Experts of a small language model.
Size: 11 layers, width 128, 10.2M parameters.
Experts: 2 picks a token, a softmax router.
Training: a variant of Muon for the experts, 3232 steps.
Below are experts of layer 8 (counted from 0) of a mixture-of-experts language model. Rows are named router (the router's row for the expert), down (a neuron's output weights, with its number) and show model dimensions 0-63. Each number is 500 + 25 x the weight over its row's rms, rounded and kept within 0 to 999. Numbers have three digits each.
After each expert's rows: a language model's description of what the expert responds to. This comes from a sample of Wikipedia text that the model never trained on.

# expert 14
router:535476490521481474513519496517526560533468497492495498505504513473527459474537462470536472515523499531457534512502485546465456532525543496451543513521525518494501484498470504516479478511548528
down0:499532482497473531485524502447506514486490529492532461484491481516487560494506502515512492483458474514508496517538454466509518483466480484535513517545495485520478507483524545511481519525485509
down1:488527527519525488479489553517470482472507468518526486506499480485521508536532477508468512479488482479485530479500485514428533454469493459535502486516507493498496483452531510504537515515465494
down2:477548520481459498505506480476473460534493482491489485508510512512491476461507522464491481474502550480516479517535491477491490501533501507517476484484511491511493554492493488522513499509534502
down3:495497488497532450510530532533502485473502536444500492496506493454487508485502506521536528542484540504488495473489491504466535548491463534465464500507475497516476525542511516499502481532459477
down5:504527519513494495521505487511506517514484480508502489519474467471484519487496480390536463533522464488508477492551472498482490510513487484487465501525489524538529512467524498479505532535504501
down6:499520512513467491467559515469519508515525479527462475474492494510488489513463518470489480490509481529485516518546536479535476513504511525533518477540562481506515501460508474466471496521493493
down7:495520518490538466494533548505479456499493534500506504503485500497526537462508519545504496484541510500491541485537512496505473526502488463509508491537490527509550526486514498489563507506500486
down8:489478475491508495504497514510524522516493483497506495512503472494480555514520532498497481473481485523512475518542483453479542516522484522524474465454497502478482487521543455487480522487512532
down9:537482451467506551467488530499488502504510477533491493500479509500486493507521486528482480511519501475454527547462478524486465474456514466530491501488495539569468514494538456488480524488528490
down10:496482450430479504485493526532459453472523500511483525501528497495489471440508516509458460530497550490532493501493550510486480490507511510507507525518504449468502487509531451486532567516494491
down12:478531506477519524466534468437458507525447511481479498497538499514506493534516473497489494510516549490482483479528506487498456521494554473538502510491515477420489508516505475493469472509528528
down13:482496503491523498558524504476485487518477513495459486466485475495510498513499477471493511462500496539499480471541495510512472443481500549488480464502502482490502474510522491558485504501482477
It responds to: Inner syllables and letters of non-English names, especially Asian and Slavic places like Sh-ij-iazhuang, Sl-av-onia, Kh, Hind, Lithuan.

# expert 0
router:531523486493474505515528485502488479517496426477475523472453490504473507490488501507499519475502463517519485507476539500505520495526528490460524548536511522542494528481484474461515489515490514
down6:550501471484514507487566512486510486512520498535463488503494475526474508518457538464482474463499485494497554512508506515491478448441476459512518524493532487470462475494496508519505526464555517
down8:478514542505536471487527490461507493519437487497504494505504499466547482505504496496466495507465474521515503516497520544536474527498470492565491469493520478508527527529519457507510498528570486
down9:523475521546482492521481464443513532486475479485502538510529475510510483455501491454493512504507483523469540519499459502487484468506495488524496517474450483516505499495482490536487458474505496
down10:502472517470495502503491493500494509526488498499461514496515472553521457506521495502543492501543513500515455491519473515482470478519518517460485482481499468496504540501474486533501549483547517
down11:503504463517500502510481505473450494497504526495481449475479508500516485485501484530487464456568501476518444495484486522537479501475447493507495488494467508530539502500538496499511493462534473
down12:494528514519493518528491536454514496564482479509508489519509506526496515477468523507501518481501510506474515485545452519490487502465488518526485554543495470473518525548432488492481468482537515
down13:505489474458515473480475538502515488469518524513499536498511529497472455488502511486515496504507476471477526498492505505502494524501492467490526494452488505467465504464498504462536482552488513
down14:517517501536475477464520511547474472522517530472513495474481456452512467502490452481482495529463459514516520534470503515542511457534539533506512514470525474560494467479527496523530508515508476
down15:477465476513495457511505487474522508459479524528526482471528511512475530481516519485476519515505532524471505533451495512544446494517535559501475509508467462495483478553488505460476510509522486
down17:527475519455516494490505492506548474483504520528526500501457475503460527501505440495501506441490465496484517524508492485468475509566509481503496512501535494492501522522518499509528489514541464
down18:485472502529524479523475478481468484529490464497476499483564515493495531482523482502483489459555494508499450507498480485478546501552524530486482490495477518515484514468513511479500532523512496
It responds to: Prepositions like on, over, under, along, off, per, especially sentence-initial On before dates or completion (On 22 April).

# expert 8
router:500510454469476471515462534497499525528464514539508472490507498503490487523533500542475469553445534541472509517452505518526499480475480504488541486510489525510458548498472504531497507537544500
down0:510464493515552461522485491489499540506533526488552486503500500469508516465521537462510458493512530481485480541511489479521521458476522499488521463462481491512509472493504477500498538513506505
down1:511478513529506521519453538505465524519473476555541556458496482545504509487506489493450492503480530499494467491497487478482536510529499515490532531494482491492501506459499506532454497488525473
down2:472481499443483499496500513484499532514484549515478505483539531525499515505486507486501485495531480515497481485552455460500515525482522438531545532491487463474544490504517486530479510496519534
down3:525520491474487506521484521456465484504490473538506495512515508499483525495530518468512482517548454485527442451522490525472538507496498535530525513495507490544522510500474455482481483503513555
down5:495490495509519538510506505505482484437507476509513501496509504509500481565489503502496489516529512483524506512480462493459484518501510499525528490514500465500490556493551504478502471533487463
down7:527508516493459472520510461462459467478498511480495503499491503512500521513468473483510514526514560501496526480515500546456524502481528462516503471487508484520539502519491473509502516463480465
down9:476477479506537476522515519484498496510496528509525505493469481448514460533537520493490466507497500500468518473512461490447494516491494492495514554539489440515480505517473496516500518471516497
down10:491521501502505464474499518481543501502477515515497481538479511517503491532451502442525505495472508503546511511513468528502492516511510495478465496498479503520566483481494520556471505476480495
down11:500446480536489513510509532496520540512483481515512505531437511494499506482472483512459502472511463513516508445515486424493482518508516449536484518479503452470498502464471491479533477491482532
down12:458496511506489514451479495486503471491483505464495464496501511486500483531492464496500468520524493521505472490519511496507466520525510485538501460497451540491451519505513447527479469518526498
down13:523518504502524490491470489483487497514499453538515489475478489462508534520519464479515515459516473506496518524532470470529522461503483456470514483499463506516518532494465548493529487506455487
It responds to: First consonant-cluster pieces of split common words, awaiting a suffix, such as Dis-pl-acement, dis-qu-alified, fl, dep, st, w.

# expert 11
router:537463468457475533517507535507472519476465510485480517462451481528495508484492542506469502507521482462488477500536522548497508530500476484518522514479493491487520508517549493500536529474518470
down0:491515473501484522509469476481498506490480525536498472462503468524528511460529497490500477474442526518522538526512478475466500487541514513479494499500505498498506497489513475561506497546553492
down1:507485482531492482463485543513482512487437506493527479542457505479551505509468485491516486529457520535465525493489493515493484499531515487481501495518501496463545498486498491544489493484537445
down2:518510490520473481512512495487497488519456473523558465508514513514543520521530476514508468500519544569545490486492500475488483524480528514522502518509503522529547518511496495543500486487514482
down3:517504529512527463517508466499511504479540493534525506511488531472448525529475490489484512475531514534530519495483519481458519525514526532485497456506505486507464522455494545526517493545477511
down5:514493530493551499515505525462523478502496505510544550482512528507513495503506533490524500496522508488486505532470520473477509475473526559520516479464530496510531520508552477464524503527485530
down6:505513477507447493533496465522500512542459536515456482484477520472547493543547471469539510498521506535521519490504500458457514534461525491468477480493512485530504525490507493551492491459527494
down7:518515461478514481488491524511522523464481487483490493513522495505474503511477541530477522512519504509449479532482502506501505462531552491506462503474521504493510493524514544527491553512492469
down8:502481521475498488488515508473465502489489473471458556511513472485522500496506537486520520485493509479488473506523526525474548499468549530492495547489512491529518513507548536470510503526503485
down9:517473460507511521561510460502514505519474536537480492505483542541476490505504470484501506504524497486492496495511505579481472479535497454515478455518508490494495518472525517505500498512505484
down11:495512530527475526509505481513497516490546510445471495486527486526482537540525455531544516528487471511515514524509466512490531468506428531456493490489519502471527501487442452494457467523479494
down12:527515512502445477446475474505510515538458459514478476509497478463485490515505461521507487538503525523489494515494545519495513490452474488519517499505524560504546518516499465501553520488535481
down13:509527461528486471487505482497446481475514504506507506480488510459498462506469473502506507487503489503512505473519488488499504511517452500500525504533509539501548464451479475492522489509475523
It responds to: Nouns for people and roles, like father, man, player, member, director, and inner pieces of split words like decor-ator, elect-or-ate.

# expert 21
router:470476504490489496496515504460481460515452526500462524503512499474507479493525516486468545469529508496542541533512496475508481509517534512530537467530485518532460507546501543521494493504489496
down0:508475480492492542495513496484502461486500484496455475483517545483470459533505463486496522482539478476528489541511498459506488527497537485494512512553510536497487553488536494518465490479474502
down2:489438535471492516462493518481509510493484495489498455533523480483543449506530513520463507512487523495468473482540474498501504505522539497497501457515487528496538453529523512491455541501533461
down3:435524502493513465514510494505511509529490524528504558504515490475496504490476518518475479496516525468509505442535513458493493552454514472459500486517545503500453514534494515549483493500506421
down4:488515462492489516484426479471476504501501474483483482488481475500478501499475503515509524465503509523491520536491475503509490494499535499489508479504485480537455508498499553499510500572481500
down5:518482511480508519544503480491489537508507529499541517484522424489478491495474512488525464515507522518519491542499497472502535501479483500518488456506501493500527507484520507512491482523512493
down6:483500533520524521485478469504512504548467521546521463462481484447507483484532479516501513508514473481465461499507462438512526520469490530524498501527493528472513522509483517519505457500503497
down9:503499519519483474459494511531444493489505486479518469485461536547508537487505486467524496475551526512492508509534484490482491519515497465498505465481537542493493494458453480474495478484529490
down10:470515520533512513501450506493493513534516511502528505538517471474522473504498500508469486490520510496503488523469527499513505515482538507480513489518505490507531535468528529516502476456488525
down11:522494543491553477544506527510518507505529537537476524487526508519504557485457516474494500470507488507514539470471514501500469491497480530475489535511554499516490480496510459496481471485445500
down12:474476498499544519516535540450485500516475512482465497502496470506539470498525516546500469457512492518514489531502562506516489504484488493498530475540498481525474492521490487556508439490502481
down13:506518496514516493506459501522505532474491516474503522503497443485533496508468477520495487559495556546473526489460459471504502481512530517505506532525486525494530480511450500470476512464487485
It responds to: Adjectives before nouns, especially nationality endings like -ian and -ic and words such as American, British, local, military, political.

# expert 9
router:475506564534486498480498466501491466530532512538512503507545487503474465531505543502486499472500487483545479475499508469523566524517508475490471466504496516493476502470520475523545515486525504
down6:533475492525461485541542542528499486479481501442486466486523502499498544486475490502506481528482530522519487466501512495530534504492444513512485493537524488482477514445471483514464511483509477
down8:503484518509513472498519479514484542445546542520510480499514533481506533481461469530509562485527482490515485471446495481483481487498461487525501523481522508494487504473482490488475508503448497
down9:490492477463493517477512529508517525553510499493467473474470514490495503527485502481510494514506487506463511493442483481476500547494520539499452483490474518514491501490458497535493533505505517
down10:494494503498497452517527506510523529530484512497498459530501531489504471502474501479512461491519508575496545500466504494504537519456532468499545493524492502480461494505519494491521494500504524
down12:543521462505481498507526506535494473490518479521514453480507500499490511490540482507483537528501534479511519509471503473494467480493522499508497516506503539435533517522477491481501546499471514
down13:515482539489486485480484480475450507466493503498526521513486499531498497470527524496535468475512538508504507507512484499512463501521472527488532471483481503506529491479522467504540529507518472
down14:506506430500571504512494502492500516501507502506479539512533492539485470502500526499539453511563545474465503503471493502487463479474477481459504515507464503458462478462520500513475515489532489
down15:475508467488482507520502472465504490516476546492496483483475479504529498508504525563483486517547460534486467502493483516497518523483533516471503516488494515463526445501498476479509456466489520
down16:498513459519499532518498469468483528525481461496506536465532511506502472477537448511550480490514516511481498505530501502510448449495448490527562530504484530511517535470455494517527528481510468
down17:464516510477488502482497559503509435533486520525529482503503523498500491494546522516494532495509523527483465544513510529467506513564518509488515476489486517505445530485456490505501525490491448
down18:478488480494496502514490503507473507511501524492509480484494504499536441524500479468501564525490462527483493521475499533489543508494518491527442527515515465492464521527475499492455443501543482
It responds to: Determiners opening a noun phrase, mainly a and an, plus the, some, several, most, any and counts like two or first.

# expert 12
router:525483524475522491519473515507468514470511538458480498507498485509531499452526497499476447444513526485546497468496527527530480491502486498492551478507536519516531472533540514514508531511505502
down0:492527482492497523529516478527491503508491552527489515506524478537508451536489495536471509521466466505507478512502501488475510459502511534495472548470485504504462469457485480513464524533497499
down1:516528476475478504482508513487514478503430449518509472455530505497511493539512464481511515559498497416455464467511522527480498475485514509438504541483515536500500489502482525489531497543485471
down2:519486432498521458501488506526532526524496508512530529479516515501502527500515493517551461519541512461539471471518495513490562521498472520535536494513477486499498515494477518478460510494546479
down3:525498527513474470491489483520512492505490469517520511481491470493535497514559540488523478476464523499487512471515489516502496509510492488474485522500486518511479500522492494532522465513452485
down4:527560493548535509465511493474563493542463498463463504483491520522511496540487516500474519531509485494509524516502473501488504468510458478513453515507475496489507518481478470503510491456496493
down5:491488512473499519484495463517494530499492524486472504534508510477530496494502501524527504519501498485542482552443515485534540430497550507502551547534511472530505525513463531455500519501498489
down6:466528516489449483517481508505517524505506472476526505500522500473519541499447508512487496531516463569500515478491531487471523529530537480454503468487498513533465519539478480496530520534512503
down7:560491485492485508558503460528537506503471493480504533516517540560483509521517480471569493486530485467492491489497506488525478477523521470538520501493540535473542510532455520514535493514502506
down8:472478520501489506564487449457490510516477474520510470494535521469496472492501546509510504530464495520508471529531476475502495468516511529492553503512492506496543490489478505543475469554481530
down10:513520480482523488498552491416478491494489441509500450457507488502491455521451483497482504483517535475519456560502481506595498495510523512457529501548487494514498548517486532506504527499511493
down11:508492481521554512508504528505472501482490511497492513516483542494526497472551541471489490476499449490515506516493495468522493490488478496497506482502491485552512493533566489486515465548513511
It responds to: Given names or their first pieces, in lists, credits and bylines of people (John, Edward, Georg|es, Jul|ie, D|ana).

# expert 31
router:464524539527499481487499495504502506477485516478485498496510483521492466482480470480469492479524505482449530522510480532461521500501517467501446530523548512471543529492454494484500477482461493
down5:491475482512454517503528521516472447482482514493490453470466531482473509495504544496478524497514525501505434525542495495487509478548440508510530487479549482494484558499517496540500490494504459
down6:487544495490465540502472490475483497493504494518468490499515475473511460532503456502490469470474463460447476487479483499515511500498502508460511476488540545494495529516531487482499492493515528
down7:457554513503520516481513517489471547493494531488452503500546482491474478480475519506514515475428530503523520537495510464486493517476532512476494511512523504493513519495494482489534475517530483
down8:521433560481505462510444497486529466514483525523484519534520472494502468483542491526516502541486514472523473478490475449496492479502521480543498491521492464512502494511548509478496484471482492
down9:520487465557487526494518511516525475502524487464520514515487473456524475491529522507490483522504511483472465507491502496503461496513552527527482470500452481515527494478507522525501495503501503
down10:470524513488502499453505495478524493500494482482485491502546535528504448528506500522458495488529475493495546513467515505510527498513519514482525517516505534531525481491482444447508530470520546
down11:545445482552491465504506478515520566497516522479453508502528485506463473515557492469535524469486487487477518502505475527524529517460475472514491522471480497518487510495480519537482439532528490
down12:489486511545566472544509479509489512497521491496509501486469488497543498499549493556537528507496457483516475490524477502515517492521500487505528429449497489489504505495467498507529510458495514
down13:469507439498487472569479521520493530474532530515511495497504533500514480486484495483500516494449487497522497484459512496491448536488459479557493523453522490490456530507521500526489505472527506
down14:476494475500526532517511482476516497487499481522513463501477556512479514467492480470472501449460512520521517469517495490466464544465474508487527496469521496512484528500506476504447493476535501
down15:498501473527486492472505513542512509519474477494510483451508477503505500528502514465510498512487475509496482508512491527487556532520537491474483490529530504500498492519532477519450481497517550
down16:493515581502540474491447485528482463518536470461517515532507494499528483489493483484453500492523475469501503521475494512462550505477483516462510536533461501519507519504483477476494512497492504
down17:482475520507499495488494504491442501515515491498514462465492502489487494475470504493489513517512495517428501532478460537489478535495479500572491473504502501476490517523482518535507515491537494
down18:538467485516515474492537450454456463483496491473501480485490500496507505520519518539522502498507474429491495475472536499527502457539539475509543546517513486497542487459516530500487496444511523
It responds to: Commas, en dashes, degree and prime signs, and minus signs between digits, as in page ranges 399–418, vote counts and coordinates.

# expert 19
router:509454479474515464482500504476557499497513497463575525523512515491487526545508522505470519479503469481493499550512530527525463535473490516489489467469539480480515478537508489517484493478522489
down0:522517489511489518516522520491479476496563491541486520511504510500517533473539544446527495494517498486500522486475537477491515486507530511536507507526572479504553469497526513531506523505553491
down1:510477460481521475495523489541520489508509511480516529523553519556509536478492548501512462483497503499487541529531499507499487464512457477482497513516501481494426500473489511549507501494481466
down2:499469490483530478493480518505504485540472517542485519480506497508509481525508536493508498477497483517486510523463520497504499517487483513455519451446515482430511543506500533503528481474494555
down3:520481488501510527459492524573513472523545459511535507501485508515512504497483543486538506505526502504473495516490500499515470481495471468492497499502519488480512490460457498518506481499498547
down4:523540451500459527466450512527487458551554495565497518491492480495498494517525442503487481518521517551482527499498481492506528530474524513518442489470490500458466515494526505488499480481508522
down5:481502480494496514508527526458476509504530494517492482483504500480493489551574482495504490499470527532499514494494487502499516476502504460506527475500525544487544574518508542514458449462476553
down6:503501510493530447486506515516526522501484500529483459486475474517495520542487436469485504467520461560493504494508516486547465521504497475513509482525480506539489521492536506522474504447486470
down7:521512476518502493504497497498459507467498498473471505497501480516492499484477498503473484493531540542480511477462479464475528509520506530532511476482487519524497496512503463516546475510515499
down8:511491485523463499518473520501523476544488523522541507462492531528530486512496476526503488483502485538475474477506531515513511500467529514507490535539486512513507479467514515508465551433474500
down9:518491536487468545531490492508503501493474496501521500521476506470480510511468472536530500481476500549465522493491513462509476521511543517546502498517543468491485490509510506471461525491512518
down10:502494496481502532496478469512471519486527499510484486517462522496513507525497519553513506477495470504521499513553482525522537493514505476478518470470513503482459499481464458506469484507523549
down11:523538548502500517524472505510509489476495518476474499495515507517475509464524528471505479518504511499512467488494512474494521503520470458486489473451537526498468532533506504477497502525530505
down12:523489498480508504501482488490485493500491503473515488516523459489460497492512491484425499509525510446477512466445499497534495490464491512474498505510505517445514498542536442496440526501518501
It responds to: Field labels and section-heading words in infoboxes, tables and headings, such as Date, Preceded, Votes, Career, Production.

# expert 2
router:518530501539520555473514455487505490480488483510474483483513487509570525504477515502480518506493499514515497446515495479490492527487526487509495492503517477517533516543507515523453465490488540
down5:527494488479502480494484514518504492464473502513521491505554493498525545497547488487528529484510512473451484529509508515496505495439489490481496509489490488451517500507484537503477486496524481
down6:504510483467510461494505485527533422485539480467468520445492520512485471485479533504478538549489481485521510458493510509512479506494557489466495481485492472503533481498484500516481505568529482
down7:456466540482477500491566505465459521481521506526492490512507497477510528497477483522515517535516508538505483462509543501540532482504500527518514485519474477483481501474495481508441478518498448
down8:523469503502501487487494449448487472517493529493468501509500493476501514512478496532501478458479451478498513463468470556461462503518505484501558499489478490483514505521491497518503539477494479
down9:553506496501509501504498475453492519497542501434463516496515467478526476516464513485494475493555530497491492505529487487508516515478474492530517546477460503529566496481501497487484480502515500
down11:507474522499471487467519481484486496539486493449501477487501479505489566484478512502526454489465492482543521482479473526448473482492452438522488512521531504463488500485480489527518512505526504
down12:483540477534480484511502501502489524483507472467515527470517530477478520494516509538514518519537509526466524512477484504484501495527505476457492452474489523555510511525516543511547508485472505
down13:525502499495547515491481517511479502534530462491510512502547489500513459490512509511508458547508476482454516542479530495519516523523500542514530527505481458540483505500516520489531490437510470
down15:503554524509512504512487479485478490482494528496518496490512519490513536488487558517507498437514541514526541490501478500507519478485506507497505496494501482504494531529485483458484533508501505
down17:501513506531494493503501505486528489475512503495522526530522501551498498492489483491459527522517482509549490464497500515486521514434481466499517543498514472520469518548488527486528486490486502
down18:518505533490519501511492510471491527499495488505485474498482462510464466494468563477502502497474485477518521426519495494518469555560482475485473437480504465527519475494554480501485477491493473
It responds to: Prepositions like of, in, by, for, from, during, linking a preceding noun or verb to a following noun phrase, e.g. "King Louis XV of", "appeared in".

# expert 3
router:538495534514559496477527521491496504503521506494503512550489562532523462487513496512528503521503513459524507543465525499463521496485534473539482497471480502518534500520517505475468497534523506
down5:457511535486470511508466481524492469461495482510484506494539489489473522426522482509470476490500531497453516537535521497513469507468491504470515507553501497442526434479505464498511441479452532
down7:515474469476525506512506500463526523487485495485512522513528514472482499460484491502512518551492516494463488546503464479478460497486488466491460511530499513507484495514489495516519528483476463
down8:492520516490477467555528515501499465505502484488515510498473538500514468507503468480490501504487484531511489499518452487502537531509519525448524508460468501511510497520482514492536437480464498
down9:505520469532506490465542525496503504503541517534551442504508513511496527475482529502493471494516513494525516545496496498451462505473532474462461551517520571513532470517524503471483491482519463
down10:510502484492525500481467462470505520477458493484516477475515513524487524454459512494537518476496484507502483503492518548508542517525491528500497527493556496488463545506462520487500482496459475
down11:469558517500502493473509486501503477468498519511488484461488511437473489538547490497473503456504509478506523562542497464483485485523502490487507503497483468512504524510513515565515488488487491
down12:490501509497546544518459483519428519497519492443484528502460521511537520501500487521515484510530448544484501521493508458486498496471478510519477522477505497483525479535526471470500460470474495
down13:497521511492522446519495496492522544513452541492483513494530497485517481521499530497477459530494486475466494467471495491484520496506502510537473472508490507507531461492525484545507544506519501
down14:502474521524516532482506483494486503529477540549487483506503496535508516496440534455490470496540439514523506528527522496482554469558530507501498465524457506493549482515564519471462496476519529
down15:499532480500511498487515473471510523487496502477510459505489457474511513468520480550497500439494542473557464502460514516483520490530524498472516527493509552504514533473507537520523492493543504
down16:488484515488444503489501486500453487504535527466465502508474492490475515542486521505527531476529536490478521489525497498511522509539501532448500487536481462526484476528509499469480507535477475
down17:496504508524522508474502511477502505495500496499460462527494431479530509530506477533463504521519523500546482519495511489470503536488502489489512539531470485492573511497519485515473486511489466
It responds to: Subordinators, relative pronouns and clause-opening commas such as that, which, when, where, though, often after But or a comma in narrative.

# expert 30
router:504517528509569518537498490493488468511498477507461487489459486485542500508488508485498489555484528471531520487499479519508538561522506515503448484481475488474508526525447497485504483431513527
down5:519497501482457453503489544539541493483496510493489497527484498460505500494478520546518476507475490504484488517469495498480526520494478527529527524472480511494530475500501524501515495457489520
down6:495522475495493538510490456493450536492530514530501473499509500497510535453473524507461488494512485478476525537516506526483509474487508539447486481538479525474489545495499525503465502476489496
down7:487524475510466509516540547542515481501495506512499495469456522496495534529527458502516476538476480501513489456535487514470512515483495492549502516542526476463493522511509521478486483463497509
down8:508487485489505464523476529501472480486519489502495509480505497522532479495486463473507454504518494486523546502496460540499511477518576528458514461503481492550513470480463474480501500461442472
down9:518483493491511491493569518476479480507496478483479455472499532472487490527448531501495462500508475551523514476501475481462521511527519503562504510531484512489506493507466501581485488516508508
down10:495508484506505460519512487476499489481531489475450451505555540540495481503524509475491506503539518486441486506475490533495483489478522471489510476484476534487497502527509471495504506534522479
down11:496496503517502486500513502517478511497495519515479531524499479489481480499485500518543458491536488454463542468492520514479449481494470506477538501483522497498484525484579504526524525473509458
down12:532517512475475508524498513503522454467506489478474468517537517478488495532531504484496526536478484550469487478447515513491519511530527488502495520461534483475525519532496508464480537520509490
down13:490473520499495492523470508547488453520491513561526484501507484508490517510499505481491459502504551536481505484462493506510474475542500502496513480505468563545492483485469489518550510494483490
down14:521499462529512508499470503480514544482522536479480524483516488487509491472508481481488518541475474491501499531459474511560518494522485514474487508535488518471544514492514491480453532496473493
down15:536500519508529484542526499496493453526475552512449506517494500472473510520532502469528504503515495461486473509535458538474521498500525513537520516460519483503544554461485487548498530471489496
down16:484524530505471505491530500482494502488513501505493512501462458486473568466505507485497488509519468452470507493525504527500516526513528494489454446501525489488501454505499538435551499493464521
down17:519470483504498511529486512473456471475501507496473525489532521494490462497537526473561517522450459486468511469462498493512498495521464502506489487484498520474525505463446498502492507495509515
down18:549471474464510514487490529478468475522463467502521484507471492520516472503481476555523543536469547531498500487477447503560466466508526493474532501475471491519531513495523515497522503490482470
It responds to: Commas, and, or, & and including that join items in lists, often universities, schools, places or people (Harvard and Stanford).

# expert 1
router:445520482504481489479522526453501509482534542527468447482480512464488502530457518486514473519485535474525455487545538450481534472531493497492482525506504509528475494532510546514495486466503531
down0:476499484467467482535465491493486498486512517466481480527509532449531471542472511493506547494511502505488464469495485554497530484513524535490519511504486494478500507488503514485550509470488492
down1:476492497471520509518483517493465477474511466541484503475504542484523503501488525505469510506508519518478498477488518412487481490527536471524494535535510490523494526547521508465503513514492500
down2:505505533543525442480490565486454543519518433500507519507507458510486511494488485468509525464492515490485503494489521468467510474503533472519482505487535558468475492495499528528520499527522496
down4:505477481507508550516483474481453513533463537479522480495481481536504467498537443507491480513505491460474482473509492514491468468485522503492507466478489525461480502523497509503473499542513474
down5:483512494483502514472487472446451467504485532439478488439493499490506511517479499507503499481513496481508511479475514494546507501431469508509513519501492499465516504525495489494503490502523532
down6:472500491519512501504466510492512521479502521491498514521469456509516487520490499497488506513517510517532539474499505507521497488518472510505455464527492544496508484496468501499472501493505500
down7:534478497456508500516512500495521540470512502489483475508518503534487467479522507508518483483499526483477494508457470541492498495530483454482510484490456477460437535521472516479482514489523537
down8:527526509556457479539497495515516499500506495437501517489500494510462509433537496505476546486497519506502539539513485492476496499475489494459522581526498491478493487530497525460501514525494460
down10:540503446473480521506496471499520477486512494494469520516479522497505483506481510498499474512513507532501485525508506471496498477476502478481521513560484502504479482472483474520492496524495489
down11:475516480491504534501525458469523492500482473540468467525540543484474473552486503512493513514489494525514496513486510518513566431504480502502439460505514549491482519521511539510502475506482488
down12:509516497491495460489508488497474482522491541527497487498485515484504469474466565501465539497567543468473542488544562501481430498509483465517526498519501474501514509498485519498543508457503468
down13:519509520473446521514497507448498503482488555483480526522468497478480500460472477487490507494465532513511519462496529524486512523458518487499478487466434463512483500518506515495488467549504469
It responds to: Word pieces and short function words in Latin, Spanish, Italian, French and other foreign-language names and titles, such as de, la, el, -o.